{
  "d_expert": 48,
  "hidden_act": "tanh_gelu",
  "norm_place": "pre",
  "qk_norm": false,
  "parallel_block": false,
  "init_std_down": 0.0442,
  "optimizer": "muon",
  "learning_rate": 0.00948,
  "decay_shape": "linear",
  "final_lr_fraction": 0.0,
  "max_steps": 9571
}
Below are experts of layer 2 (counted from 0) of a mixture-of-experts language model. Rows are named up (a neuron's input weights, with its number), down (a neuron's output weights, with its number) and show model dimensions 64-127. Each number is 500 + 25 x the weight over its row's rms, rounded and kept within 0 to 999. Numbers have three digits each.
Before each expert's rows: a language model's description of what the expert responds to. This comes from a sample of Wikipedia text that the model never trained on.

# expert 50
What it handles: Sentence-initial He, name starts. He at the start of a paragraph or section, plus opening syllables of capitalized names such as Ke, Gar, Ram, Be.
up0:532480486527538466518551507505521489522499569496512508479486470498526496522487506426491539509485463480418542462475518464515525543497461507493479495509520516473529493527502496522514502505494545
down0:510519517509440525475520514501471516513466465485510523456480465501498500506499486466480477491477535505507522572467499503522482531475525511524509521489544511488487498451490484515492502532476507
up1:502530467494497483532498484472542501469508493480485502516467496500471478472494461509547489494498525519509513505494454500536480488474480466508480509466515518552536508485542482481487484526467487
down1:510494492476499487502458517506504461511485532524459527484511482498493446507527502488543501495526482453544482468475471533501466498536492447501479467547483481515496500519484536480498532531548516
up2:517481485484502519521517469459496495526523518520528496471483475531508526475513535489500485503470458515464527529453527505551550519475463479512487496474506501508538481472527484541485507541483514
down2:494505478502491545502508502486473486486479509491504486516520503504529479510481534474508505491537511459509536507507473493455561506488522475488479540512506486560529540489522520460523470533479439
up3:492492529516524452485489485492487505512492460475505511512519511496466537556528513516533526481501488527536513469502498488488483525454490486508459503496500527481520487422516506501516478497574494
down3:494542543480515494450513514503500485505518454493464539510506531543484487508517500499481556483553483493490492483494552526502535454474508505464505484469471503486470462471504493510511520516479500
up4:483456499502478454500516520564542529498499511511486503504516503484491441480526465479497542513451526524536507513465541523511526504497481510482489502492518490493500497500529506473502460460516538
down4:562500505515547564473507488546472493476500503486515530491492489472475522460513530516440472505462496494524485543568517526493496495514532483516462467516475517497511526456510413506514490481515476
up5:498507500526537479488529471509554453573471478481497508550486489456487446516503520502486500537462506476514482474552533519521489465480518540460502506450471483468505474491476500520501516518493488
down5:507476439493539509508484464516472530456485503506536534499482451523523518474491517499507536511485480525499518508487484509503501436495485528486466502493477484512510457532497547500470465485545478
up6:473522505516512497490520465471530470542474488499467500518484495456476488540508529463480510456521537514512508510519537521507520474481445498483471523501448494515479452481482514512502499430501540
down6:484485507508491487487470505492490454493514497468506508496492486515535513506562498478469474476468536510527483495479529484479507475507483454485498490532536478476478479492512525436504498500554509
up7:505485476508522457487514487501488506512541503542512518486493512495475478542481496493531533478509543496485502482501550512469450466518529496467523459499484495472473477547465497526540511474508525
down7:546472524533530495547536444524464501526485465492526509452524459537522475476506512485530489544503550524465507511512504479498529490509502442534475487469517526484499504505495489511513477528499457
up8:500502472512537484472517506470527479510484510496511487474483535531489510530535482476437458501497519522510473526503498503438519506525479481457504537504516473513503497514523510502486475523564510
down8:504459498485552497486468501501508505469493478488485499503501485497530503500486493498505504503480489557501501467514500485502506501526507520485541484510519494498481510534484543516502506449520569
up9:496496469510518501477491486504472493527501467509474463506520498537477543483556553498507490478531502495489463496531532465493468482524533489481469519497486498496478454467469562495528506438493479
down9:514504518500518481499483494489501492500500492486536511523451534481506467505490537514554514510488488507475484543483514514494467536493483485482497482497500524513490506485500514501470492530446528
up10:497556461508529491434520487502517510498516479496515508451502506537530504511511532507495495493523509506489501505477508487540511530516507542468458560503480494498520495482528547488475483496467517
down10:468533467512492520502473517530479459494474443491531433502493518528479535515487477516474508538480506482504516480500506572502550508495537501541501510517492519485511501537484482511518481525516501
up11:491486483490487505498455487544518483470546539449465516525530484517531497501521496495500467495480499501525491509494498525491514459509485474476466511515496513485520536469533533491526475553533465
down11:493483530497458497524467494540513516475488469475502526556521495479517528485473504522467490526494471494452489506524530493485450458470470522504515505506490486479490499517491456456528473499533517

# expert 63
What it handles: Season and show nouns. Nouns like season, series, show, game, first and decade prefixes 197/198, in sports and television writing.
up14:498465462533519484531534517492469442501520494483498483517526537483482495467475499491516537517508515510489471458505489516483490507514465531480460501528494478475477430469473494483494483464501523
down14:496458467502514521480499484505503505490488487498484529508491475494494492454510495502473506504526513518495562553480518476457521487506495480560469496460484490522502467460472501529485514565503497
up15:485463532495517505493496524493467525489499511515480495529471503443503461496462474535500537494469493511497532525521537504466530504470487498471496466493492517528483476532499510505438502508517483
down15:537464508458502494519574444455483518545493499481502486488492532488487538501508538562502525469511468513509479502473472477482522474505507470484515476539513502475507471469504509533519497482463501
up16:501512492450505445489489517472473513492502491487508465554510476523543485499471508475507491516517550497482505444508486509511490494474482506515458476545447471507476476546483516495498490519522502
down16:480557479473520512508501465513528532495496527533477495480476504511526498521501472499473489487503500546523483480503533538511466511533507459482479511518491478454510503521540458521460528472551523
up17:501533530527480494505503498509503546510468516465521474539537519485500469523483478470533510506508508469506505510466513510487471513515463517513493472527465473474488556461471519527512500448530490
down17:523511503503439486500487537520498478491521525549499490520502455516476485502458527486460498504491507507452534489475534492498482536531492473495519490497519502489493495506502470457513494479475533
up18:514512508484458475465526484477516491494506543494504512512444510471495456466432468481488522536518530514477495570489521477496521486527473538514503514567489482498483499475522482489511471515471484
down18:517545483512458483491506519532467461470510516487484461478487464479529504495542480523514477502507469488472495494526573482503462484513505530513538469536485509512490527479508490487499481503511534
up19:459546513498487466520515472467492459496569497478524519496513488497509488509504525500520495480501511486522487492512524513492517507479492498521447538535482492479511490492509545448490481473540478
down19:493495475504495478468500530496549525530468481509517524481522535484519490527525471483498516508459553484486543524482506513459538530542471504534497478452501495485496476498450488491483524491470527
up20:488487537519527493482476484522490511480522466484461488478507490498566504495494514493526493474494464513521552511483486517518530468456511478528443492531582482503516489535514522512460534503498465
down20:507455513491466513515518502494494488492486480458509523523486486489495494507534528513504474503482501528564536482497513479503484507479530476425470566500513477480497496485509527474506496467489464
up21:490524456520549495456516463502475542503487493523530490570534478512530510482488502431508498484467494486513508504444465519484504507500503525520492504523493547487498487540504486517497499485557469
down21:546483463480530462514506503518459526472534524510498485499491465495537552495494523491479508522478477501521502463499465553432477480465504499510521500503498506500486505463525488512508507509513451
up22:483495502539479479516474518544470540512498503489506490504528504474508471508448488512513523513497499557475485459470520521438493505459513490511464511527500510497511495504547545483502494498457485
down22:505468515538508487509486471545495474540515472510505478484533503484472540455494516526492515490469545545543498528521480478501531521523530487512479516549507517501469505506532499531505501525486519
up23:486545540498471458522492471500488489496490482474531496535494501506556541517469566493494494512527518541509546493481521474521528487449488494468485523520491516490493511528531513451485512497511472
down23:489505493479503475505533527508520544508513553443475433465500482530514496515488490552522507474512471514541479507528447521462502520538506478485507519497490499512493503522426503496524468477522505
up24:516509465502488482475518448527501502520494525534539466514512487483517508513503512469500519480517504457498499498479502500506516484469519483481444492485533511443499482520473510493456539467478495
down24:492481483556557520475505458507472534524470448488494530487555528514525492493470476456532528492494518483513523496547508501508513507481475474498525483504469500502517542491511509508482511479496451
up25:465481500534499482525505508521469512509460488447477494482515500522520506508507503497542527519496492518474497521487511495477501495481507493512436505514534467459464496489515546475491470524485484
down25:464487501465516531450514507511536450490511492499500519478524487543499487517474483493516575509491504500531538519510487437476512495522499507494424506517511493485527481541535474488475503480479506

# expert 88
What it handles: Word-final name fragments. Final or middle pieces of names and words after a capital, like -uss in Brussels, -vent in Event, -ault, -et.
up17:482512511504547442521509516458520492514533498463514509534503490462508519551478486491505505510524460492452507467487447516462466506497517487515467474535470509520461464490502508493530528517543474
down17:467529512517514483512495475517530481503524494460524506499455528517519530519514545508500408473524517495521500470494468500528524461478526489504486498471511465534503525525520483483515449488557463
up18:512506521469512498523479479514511522521469439484468511491516509460505494533480498491523472514528531500540505502541487479503464488482478514503493524485510483437509498497452510462516505539492524
down18:529499502488488498505519503516526537496491506493483472510545513521502496502509466522494482522472493457489476459544474445538547490474471504531487474509485493477489489541516481495481501499437487
up19:532508464514497459504473532499504482504519495508472519481525533475482514503471505504515518511537485516455487498490506436478515490486460537473483476487526515487485490487427506543536492489512560
down19:502525482518537496508497532473509505529447522513485494524481523521478532504523556517500471510503499494524464509480509453498498522474499484498504506471486480501492484497417454469509538496482526
up20:464466527520537484495454499470482501506541466501505483537474467484546521534522477445496532501491510461490514483502514498478494500478510515510502509562524495493456438522474504510509504449503500
down20:485553518518505506570469493520524478509493510475513506480524507526533540471440487520508473511489492461505468465489519469509465496486449514513498511535497506545472497487513489523529521526522465
up21:479505505525493467504518497511477539468548485495546520465492498458519484493473521461509513483518529477472474497485486477494504460516522542502494520472492470489504486462494519456537467512494474
down21:491503451469487489515472511493466515494502501515497488440510485475536543490510499502519494480531512515515543510467470521529476492483476550521482491509519521529551513509474475492509491447524449
up22:499475520488528488510495506510480490494506487515540509523530487482461531445456485479500521506476437483514509521494483498467508477450487505531437451496467498538524480465513530485514462500497509
down22:499471478492468487490503469472472516498449457523524498537479479555470494477513558526477500518462459556540491515525460479503506493523487516520505501504485492488469499507513475517529497498504502
up23:468482503523472461566485471491492458505528500521502488525513537454467503520503478496503496497476525526479506502492479528507545484471457479494467466561471493501471522524512503504509516517534505
down23:482499527546507483507485447498455483542519482511474480514525461531472521493523487505497514465512539531448528492475493503527501489497527457519511511515495536504493477532498515502450489474498479
up24:433470475495494469486524505507494494477554478497459495527511491514516517520514503513524479495514484528477503496510511497436507474504517483489459489511520512508515478491518523495459538541505505
down24:512479522489534529487501521499521474482539512461470475482531492502505528493522474504517494492471522489498501524518493431525504453498508463469457486504521465509488489543483487535457534476523521
up25:557511480498508487493475508543495542490484462468524509500539517502470497536482514506494526499524502492502503495489508527511484524502491553480528483501500483488528496506487540509553491493518544
down25:523542488467502465539496472505528524475443519542502524503494492521513504519500491451500509524523497505493510489497495512508558501502502490540545484539488479504501509504517474532523488506538476
up26:466516494539466501458475495488459524496505533492531514491512525484512469496505523498457523483518518487504521520543501490454462498484506505500432453521500499528502509510499498504518514506557495
down26:524478524496475530479529528576517507525492467519484503501502486463512504531515482514493467458531481442510517500518508573494498538471505476483524517477495516484487459503474486483524503507498476
up27:458482455549486452506497487509528490497526524486499497533519503494507494481491471488491538511539487490503479497478476507517493486531510502499474481510524500534484521479488521469486500528519553
down27:495485511514489493490534490476467508490492460465486531483462500488502526520508492487504484493514487520478446498589492450470516522466524479535495521466517494442534516546537501485512496494516522
up28:499546504467570461508511519501470533485490465463449504532481495487502462519486488522481525489524510470541503499521481495469528499480503513510447482554487510466499481511498492462535512496459464
down28:536547542506505470458557468472502500504497523497496547471481507486487509527483486550500515477466446455533473456461458500510469457493481516505476494493500514462526515493540547472493534534475482

# expert 36
What it handles: Word early, misc pieces. Mostly the adjective early before years or periods, as in early 1910s, plus number words two, three and scattered suffix pieces.
up2:467518478497538461505481486511479483439528477474513498500526489482501495474509472500456496510535489514543501519514480495489483516532497505532497510492544552495502493512498542518499519470501488
down2:496530524516523499468508504530453496479515477541496530508493516506498508486473495497511458520465543507498494473531493502482470466494530497500513469508520513487471505519529459548456507453494523
up3:495487473466513514528502483533485504515497483490506511507505495491470504515517491462495498490541521461493549447499536490469512480497514576536472517533533470533481498442463532491489446531490488
down3:496482501465468508469539502506493504507480516498513479548511489508473495559492466498514519506539541454501511514485543501497570517506516462531519476526529433482504529466485471515483528526490476
up4:497487517488518477533513467518506504497526457451533498488541492511478522488484482506479526502512522497491497517515495477453479512480516549544478432494534499528512481489532528470537513488539490
down4:530487525519484548549514450486502528493492514448531507498490477490492521498463516505518538502523548515466498487509498472512515539498496499456460477484549523501512456498507475486470477529492508
up5:475530484506514494443547524466456524506498469502511516491459497511518476496482520482509520480504516511470466512502498471441467505518536498516501530463496483498533463506477554497470476544484481
down5:515483476446540490519529515490507523518482475532488490493474482461489457495460468513510535498495494496508528480529475521467496461507489480556477518481485486542478444540456502513494562504510486
up6:482534536482509448473493493508501523469545480536472469484492490486476555523478489486481537505490514495492535504490487540481503506460529498533440502488448457478489489476479488563535529490465483
down6:502523542490508515492494521492545474494508547447522534496509510489467498485527506474497526530459473507490484488549481503505508440504502483477507508525509496484461528487510504478524467532503547
up7:477497476494537433488526447455497539487494492513484503497506541503514515513497480503521522511502516491505537516513523500484501497470515513523478475505552495555463468481540495542498509540464527
down7:454524480505494452494465464523496459486466515536492451531499464517477487525493519509483508539500466475527494505537491496515527481510465471505519508514472513468523505527480506506481530508489516
up8:484516488509509471503486511513500480498511531488444499573464428510476520496521498463454505487540519477493505492472521489490523508509515490500497484507459508515470486514521519501513470503500499
down8:507507465496479539512495433501527497486561476516495466510507488538498504520514478515510474457451482481487508487483523508551499462546505464481437528497537514537491473518462512529471477500485506
up9:509496507492500441430512506534534535496496496501519490527508512498504510517531505456485544529515510476517516514507518506456495511465567526508455534507497496525497484471509534531531503535510450
down9:473503514522475501492508501513492490507494498478505508452521496518483496517530463508557434502482524460517491514496531488476512506532446473562531492529475513472486496455490548488474501486468538
up10:481519510514461458487536472514499480496460557511497475513453464509476486488497488477484545489534508458480493517534487490433497532488509562503467523485493475528516511468458505517526501478516516
down10:544530485508537492507498479509491480485502528491507475481498469478494469507501506511522552498487501452456539523493516506534472446467491526479489535542517515520516539455544485505510512511505556
up11:528482526535488498518529515497464517471509513493508483524515525494510481482489511476528496494551518479486524508536538519487514459529476516518477553473563521452492515520497530517467516509468440
down11:510462524486477503519507503525496485520464463501478499473516496471521445504477499514459505536458544521519514526494476508519516521509494506532526509466489507491468505474553486534521518518479486
up12:447510497508482482513501514468512509484504495529499497516487513494539495504515503497465513503491454508489553481499527484438526520477534497504412509488498527442496465495518510499471496522496511
down12:505475494468497462485513516491537510488488508475481492495503487448473479507512531514514487498501486470483548506520563523480473534511551509477516505471474490478496464501490480439497578537476538
up13:506496471524519456443482452528486523493535511477475483544541511495499488520471498507508499442480549495497518514511463473476486507492547521524484488473518494450493494504484523488484488520478502
down13:468546502520475479509503508495464496491508431488488557483511491521500498530498510488431551459505537497499454506532492459520489536519497475470494517479557444517488461491504457488504486517490529

# expert 29
What it handles: Inner pieces of names. Inner word pieces like ear, aster, urn, iver, erson in headings and lists: Learning, Doncaster, surname, Liverpool, spokesperson.
up17:473524509540525443455522538499510531503524483480469514489538497432499498543458493515459499510524541503520493501484516465467510500496496555476499454442470516453486451517489515499494508501521487
down17:495493522483515461566537517469540563518469471518493504514468538496479501498485532518527496470500510533536497495498499475505494517503530513469488492471488503467521515465496453471494490459511509
up18:457541510447484470504517513467505517508558505457491485502477529506518476490482487512458501480527542511475531500474505511469487491523476530521459467489513497526494500532478470515502492526552505
down18:522566460508464555491508532468507483455522519518488493548484500486513468531473507447526509481495560482508499522470503496505553515537497484466518465508496495501510483501500486475526498494539496
up19:421530531511470456495520553513523489528545496519482482556524521453482499520509536458479515478504502499527516504510514483472506512474501506458494526519496467514515518491502519451497482532481525
down19:509534494498502528497534483480527520505464525504483514490478459468510531464503503492512513498516507506500529518446542533515525530483470479523527495512479518501550482506487468489500472504466519
up20:506547493484484474454514474463520495524469466488478484500458514495534417548447474486482504511520465463529516502493480460488517478513511521541467499505533489517493501472566497460521497481529488
down20:505514456527484482490497543462517526505478485507534457499494495512500520473521525456505489512485516449461501483458478519474536557507515543457480500510520517530467530477504424523492482527532497
up21:527506501508519481484481487524501539499547491482496479525522508515481506496494502484551457471530508507515490476499496483482467504447492508507428509535487480520502483483525524514549488529466494
down21:449497546528515507454468486493538494514537468521518492521490508495529477498528454474499457510498468528491500456498506483474472488513535458520506486501485507499478472521496542517475507513486489
up22:501536488521530506482492508505528501493524494452466461480479517492526503466515514502527502507539530517500513500509465487448495496502479532533491520541442535479466494469469512486510503484500482
down22:486501485480462518501519535487530471517489475544499481549490524491493459545476460523474485520514460499481480490503511516520517478526502511510507514495507541473503502515553528475484506440463506
up23:468529483529507518514514496521490485447525501530481481535459483485475484511514470494515469538518513518493514471505476508460475466495491461534471501487482526482502485477470502519493543514535497
down23:493522518490500534514479555476499472505534475486533466529519503484494487486543523516442455476465485542474556538513502496516495517489502450477494509482533488514495526480489485511493523506511485
up24:493551509488492442508488472545472509529498487500488464495480524495506422494487469524536506505519496527521507492505491477539491490490448517478437494480528487507496518530488493485499516496479485
down24:515484490444505517480480521528490485427461521493496534449479507502489514510489483481464488544507508470492496455517507504538515471565489493499507465534491533504476504459500515488512511460440489
up25:478551471488471468476510504518553521490483474500498504497487492514502485494466534470514505505520537536506517513455522509481510511482498518499448490504484517534493495497471511541495469509532515
down25:457498547533490522506482502491459475466473516530495526513475478484473442512506501493499529510494485503481510530460504433476486479499533520507519470441550539496531516496506526508554468496499506
up26:492516504464506536539512497531493490522532500484460486518515524519480448504503512481495492512493500483505516526492518499487503508508523498486422549504466483502444450523514481510525504479462486
down26:471510512497487445510487507530518469492519443510498509501521496460501494503499530516472539527473451467521521510500461470482483525504500490514549481520478485505496478544490473518498473488462519
up27:463500524534480515504531469514485529460499481520492482477527462485506493504528505496510478517495545484498460502510511470470496526535513514522449509534526463507522475475527488485489543507520439
down27:488507477487517479488483496478510502490458489444467465536507506494467496501528535510461520505501545487554506501502513517499451470498511507470467513475478475473547498506459535521480480547510524
up28:482536513509457457497482462532499477505486457498480485512474545493483457483485538499491523510538559514462536531523463497449525500495513520483525513485498508492497485480511513464540490503483489
down28:485464469511509453505527454484513519484495524497525506504512494489497508570482478549485513491516520497481522562505507487478493491534458521515509477480477477486489497507451516467518477481532487

# expert 81
What it handles: Mid-word consonant pieces. Inner word fragments following a first letter, such as ob, ept, ec, qu, in Robin, Reception, Inquisition, Latvian.
up2:482495496530490504501499485511454486484526477515494535511489499496497454547526496515495515503541552494479496539491546512512503489482560481458513506502500532473477526543488565505496520465491466
down2:500503508481477560483467495508528473478491531506556516513532481470472495451499484485480512501520504547480473534448505550533520501490499505538463463497499495509494512532525488504477506493485526
up3:503488477497560485502474494496512528514522516509511543511443526520509461509468516488494505495504507530508497476501474488507472448534528483457478496511536502494503515505514486543480479477495458
down3:484470517494530519494514518547497462457499446496491530529507470486492487492522471523509466511499501549510501470498515491519544465491491440521476486517498493526482501526480501460500522521499543
up4:502508549475546464478502512501441477506561525480496488484466500571478511511534510539531505529535506506462493473458475502475448485488569526491497516475471488493506488491501538513528508486524461
down4:462543493512485514475510496507526485502480451453501510518544529508468482498532501516480507470466487556522482467511443503489483499486491523497524521512504487515492527454459517498472551499472491
up5:481514481510505494508529489466525498552495505499448519523526546484540496483532488535499535508493490458483512451515537490506457487469516524493467514514541486467462500491503483529492532518470488
down5:545473516477502488484514518478485478541532490470435470522546486523530486465495504493524534524490492508494517476499536529533482494477513491514487506476477463536577504536485498466487515445509486
up6:489530515532475522508514478511506469522512472488484505455527467483536533555500439467480486510541536480509486458490518481492510496536539477502450496475522543482474488545534530496511482558548495
down6:473505514536507499525469504503504472521508499523511525501488464467573439492491503458497544450520478469485492470486532504497499522527499514509439492552515507453475503539472512507475500493510474
up7:500485482534510441477504479467529524500475473445446487524521522483486500472460469477517528511503510513506517458513505521516504444469492484501472492461505528514510518445514527473520470524562539
down7:518462505470508490471503509453552510518501494483538519498509449520505523505519529457518457475540448486455552494493522488502518528489496516525465535470490480526527522487473491487510485509486473
up8:447529525489473527469465499460520495546487511492528523504467516522474482502464486512536478466458498469476532474490538515478494455509515519471488498541477465507512492509476460535539537491458518
down8:459512512500529507460484455526512507572453533504506540463470482478491525528499458505506477502494474474515504469522532528514450514484531534493501462536490502483517496513506428516508503508500490
up9:492528519514500489525522499462501476538492495498514512456505502478483527533512522486497508506506490442500478504488486485538473448517525542504491493497457475530527510532488500496535481507485531
down9:508523484428521477475492537427520502497514512515498500455511520510501500491503511543527532491481513509515482533450493484473521475502542479496521499489478480494500505524521483466554472551530510
up10:464501473498525461506486458499534479494479527500484499466500455502483472508508518472440530484551502456507524462498461477519495469505541501496470554503478575477548490471502523472509473508531508
down10:534509525500466517556512483482527553483519526484470495518540492493515485514477484521542504507512523497500442494534510511499490509508484504483509537518479537442522513528514493530487523513495494
up11:440495478539462496479462536546504501440555537511513553494484493471459471523472503487490497525524503515502516527509523461449474472527475464482499487567507502474520507497517493501513498485535501
down11:539495502484560466521528463486482545530508527497543513504492454521508505499451505516526498494469494540469489501500471471480491519459473464488560473508533514460505509499498478467532493517465488
up12:530536498505478495540504476495483445490508457457476448524498520530518521499508498489514502497505534493495496482522515489513505509482524472544502491539483523522503454490522507474507532502570499
down12:450449511492509505524495521511534458488485515512464507455501558468498527508538472508538506550488508504530502498535468461452495505531522452470495463444543516486497511521481505491498475538463515
up13:530484519507493501495491529508475509541486494496494536515510478498488497486446584504507525532558500534480488519546548524451490510484483508507463515485472480506501497500489496541518545507520521
down13:475504513484463504487493492457499476492485518523538560498509529442484520525483481512528532505509498452498547524516506483459496519506504567469510484508482520517538523514509511537524518464503474

# expert 59
What it handles: Non-Latin bytes and table numbers. Byte pieces of non-Latin or accented script such as Cyrillic, Japanese, Thai and Polish ś, plus lone digits in table cells and lists.
up2:488438519503496475563479480513563460507522480488501510503472481481520493513543484470484502554521526530474528500506485506494523493491504502503446479513502531503460490502458486481487494480515502
down2:531518469503494473491498530503455481514501508546495451477473468518498468510516477466504488545481489512495435511556482480506500476507490486534517487477490494497523471491500519495490504484501520
up3:495508512519480483535515471501500491498502525489464482557569525484436543498449501456534473483482477539520505447506501500509498498496514487470475473513516528523529489496496538500529496477475500
down3:495489522452454511538513525485525548537508493461497487485521480457520445521514501482535535517510460541458484500442453513545484519483513493512512473500520462519497449519500487509474520522475500
up4:503510443523541473486526500504510496508492485496539491498555499511486506507482491561469480499517542475479479505470533495496528480473496543497491518506532474473475505472489484542513485482441473
down4:471507509487501514486461530518497513484493529497511509528512518488488464508503541485497483472523516546521508474473504488489545522548466494502536534524494512492493551472475508502511499474483455
up5:464519528467498474515507460505436462578555488489470503520508518478475486501482482491490513496522503504509513475497507495470478523492519523537498505460497538482528498449464502471542527487546511
down5:551484524494495499524511494505499536523443490496551513497496550485511489429474488545487464527464508542510549483514489516488504472479478492510453525483489502500518505510528501524441465512511514
up6:486531485538484463492510510467445513487462486468472515513491491516501556530523508513487515500493500547474513486502500520435519490486562505522500459492494514557494497488537490541539494495506471
down6:533485499476501545505482497491564512460498478501511466519453520486507506488471502518504507545502488509517486442481529499482548528494479508482533535528492472516463510502493551504478488461483522
up7:509493544504557487540512481545495493536492515462478471549467509543498496521489498541489521507488515568494503470503516475461542485512513477474423474507480487543485490512490513534514524524470518
down7:485459522509497478482519475510505509495434517517512485498522541523551547526486527475483506499489492499468499480507516513440485519494516524514508512490520470541513531495527464530533505486499496
up8:502459507495488483500512497450519535528495495476542510545494515485493518504458498492488442520535510509470469514518508477488594487434499527492453474516492524509462492526524508486521515504530535
down8:493476507494479478484514533488510534518525453501473519462451540486519490481512482575483525519532497473481467536523505457519454526507486575496488471534502498533502526516505495493521535515488519
up9:527501556512539434524488521477493423512510492480489513517461515494475463557511495537520523525490532467490497483480484476463508478495489497475494523515493517489551507512472534513521543490499506
down9:518508490519509495521466501511534524481523502495525472514498529495523570490508497532510507475476518537512503524515488479500493496485487499521499472458514470507460477496499487469477523483488443
up10:500480523516512486498520491475501505527500487464517506517515497504550553482503477505486480541474471511432488513488468504469509505495532482460462500515493529512501502491476512554558502523445542
down10:505493464515459513551489491464470515522449528508468520468492543518509522499515483492529507493477479482514540496497505468477512515505485475486488482504526545513496497486550545461483498485527516
up11:444507505525467446491499542511509501494521519498503497500477484503534473517491501490485499486506545447491492507500538515466494533488523479487486538537528494475483482500517503505475485573579511
down11:470462490505510529501530522467533485468535528479499499505493509513468458496542507513520516491485493492527483470491483474470464503457500528519497474499494558520456476459489470486514529480513471
up12:506518486499481478494495495487463508497492470505471497542483453499477488506540525542509533481470494521510502514513511565483476527493509538514478469501434520465539492509512493517491525472469534
down12:572534506448501493507464508472533511474480506507525513478525528504564497510495465500482478494534501509497524482511486561495519495493516517505538492474500476477503453522480509440490484434491494
up13:509465514513445453498489500464474515509461504496475495482508500515480482504514505485475512511512531476460533452494483525499490528489545524488509484501445526472531488450496515511542482466537509
down13:494519507491517494517465532500486491524547503509513507505497467498511542496493508528477510479525505495471489538493484495500475472522509459495462522491480506523485512521478496514480514516525482

# expert 89
What it handles: Table pipes and endings. Cell separators in number-heavy sports and election tables, plus word endings like ound, ront, orld, ide, as in Ground.
up13:509502465503532478517504495478509554461553472519526504545483468471470481481526530533536500502533524491505495460460509476521456466531516508529447512475499479514519495490494516517534513490462503
down13:469501495487536505500497452545490503476483526489513541434528496545450507517499491466497542465521505514505444509544524511458507535478535515531448466503521482530509493489489500501501485484527486
up14:476534490536506515509473482492508491531481477471453484462496482496528568480454471497465514479525495524492555483494472478550521503447528453480493498547542518494514502484525486516517506498477510
down14:508509459477503523549516486498485483519502535490521465481501518540507527501465511503477478462505513490494546492497505502534471469496498498510495542520501490497514471507463468532478529470516477
up15:548498517509535490540467500448499477517471494474505509506477533515511506515519492476523495489475509513465505547476507468457492537483486512521453522514504476479445476511518484483474499479497558
down15:462493501498554493478495526461512474514519485510498503530510500493444505510488488445499495495506524500555484521469540459487543522487537511493483507523480522498519478503487497533519481527488518
up16:464510499554511459513516519498471502491513487512484505500536519499503455526497462484511534505487526485515493500508499543440502477498489525488495487535507498426517425458514525515513520491458496
down16:507482520509503504522514501535496568456502494546485493521539496516504538493495493511491524505546469482508461487503513494475527497510530443482509472495527478518484510459493505490498530512443470
up17:457492484538486493528488497512499469500487494489507496503507492528524464507513517488526476524483500452473523517494489536486465518494499521514506476554482519486459464526500514529479507508458496
down17:526507496493480480503492503490569510468476497496442549481461503514520480500504478515496500489490513524486547489510502506526493536465478556532538496497523494465518485537528480471477488514508529
up18:484483436496473474516495522498508513475504478505511539479502547497504488497493499502496486488528504487534500510468489452458498504501520442503481520516479535494542438539524481462526489513473505
down18:505507519523591512545478491482554485495500477473487492518529461446497486459477503482511497506492494463454511504482478478461499480514541529507506540488531487490528504493509500485523534478504522
up19:520500512503491524522470476483493475479490534497503523483487512544483442462548470493514495488557522504499546560476494513501468448517465530476512485502519502483534494489511530467499492521461471
down19:483495500517475535489525484548502527500459510516518481536489498487487458507527513451485481439553490496500495546507535515455516481515532495495532497491502509492524504523514483506454497504491543
up20:511522494528512478499458465488475525497509552520522498506528502488468482509483436499441522510513527461498504514494478474458459498428506505468471441518535500499526480504493506505531526494500515
down20:503489471479483501500470514498484491576525496494501463519499474516499527473558542533503470526475510549477506535454491495555502474454522517526481493503509490523472503516521484521465558525475493
up21:491581485504507459477518458510470497514539526484516483528527506511458522491470463493499523499497485507519479526450504525514522522519428520488470493504510506509500504489507462484472488496476484
down21:468516488498489481528504500495462524494473505488481486536515496477502490485524471525483521502480446483514535533481486513521471518487463521495554503510460537492537553540521478487471504505477470
up22:527442504507488470503513515479485509468509465477488529474535481496504535459549507499511509501516491478480537498485502494477465476524528505484457545490550523475492495496526561490476490496442497
down22:468534472524513492502475496459516492435494508494476493534500508501493519482469572470463494509520508518517472492498509465500529495460509504500505474465501457494516481530491500507496501539494535
up23:449524505486489487467534469437492491492540518473534493490482501500450485472506528509484494531494488516485490474523515480455539494476488489492498482493476494482500532522543518519499531484559479
down23:493527511454501509556461452514493483493503513488512505460467530543462512478502504532502502492523482531525506517502523511506503537492484497508476509464492479454525452473532512532496486469482504
up24:479526498524536484502470494496534503553505432481455527506464496480511490466524464481504469486515515525518515522475539528432501445467501493520452520542501464499473503471509472488490514519495470
down24:484517496485479522455497474516530501494468540512484502507488493496531526542486522525507512524537508513533481506504465492506509473543522472460502506499458483493501538539488472493525462477495496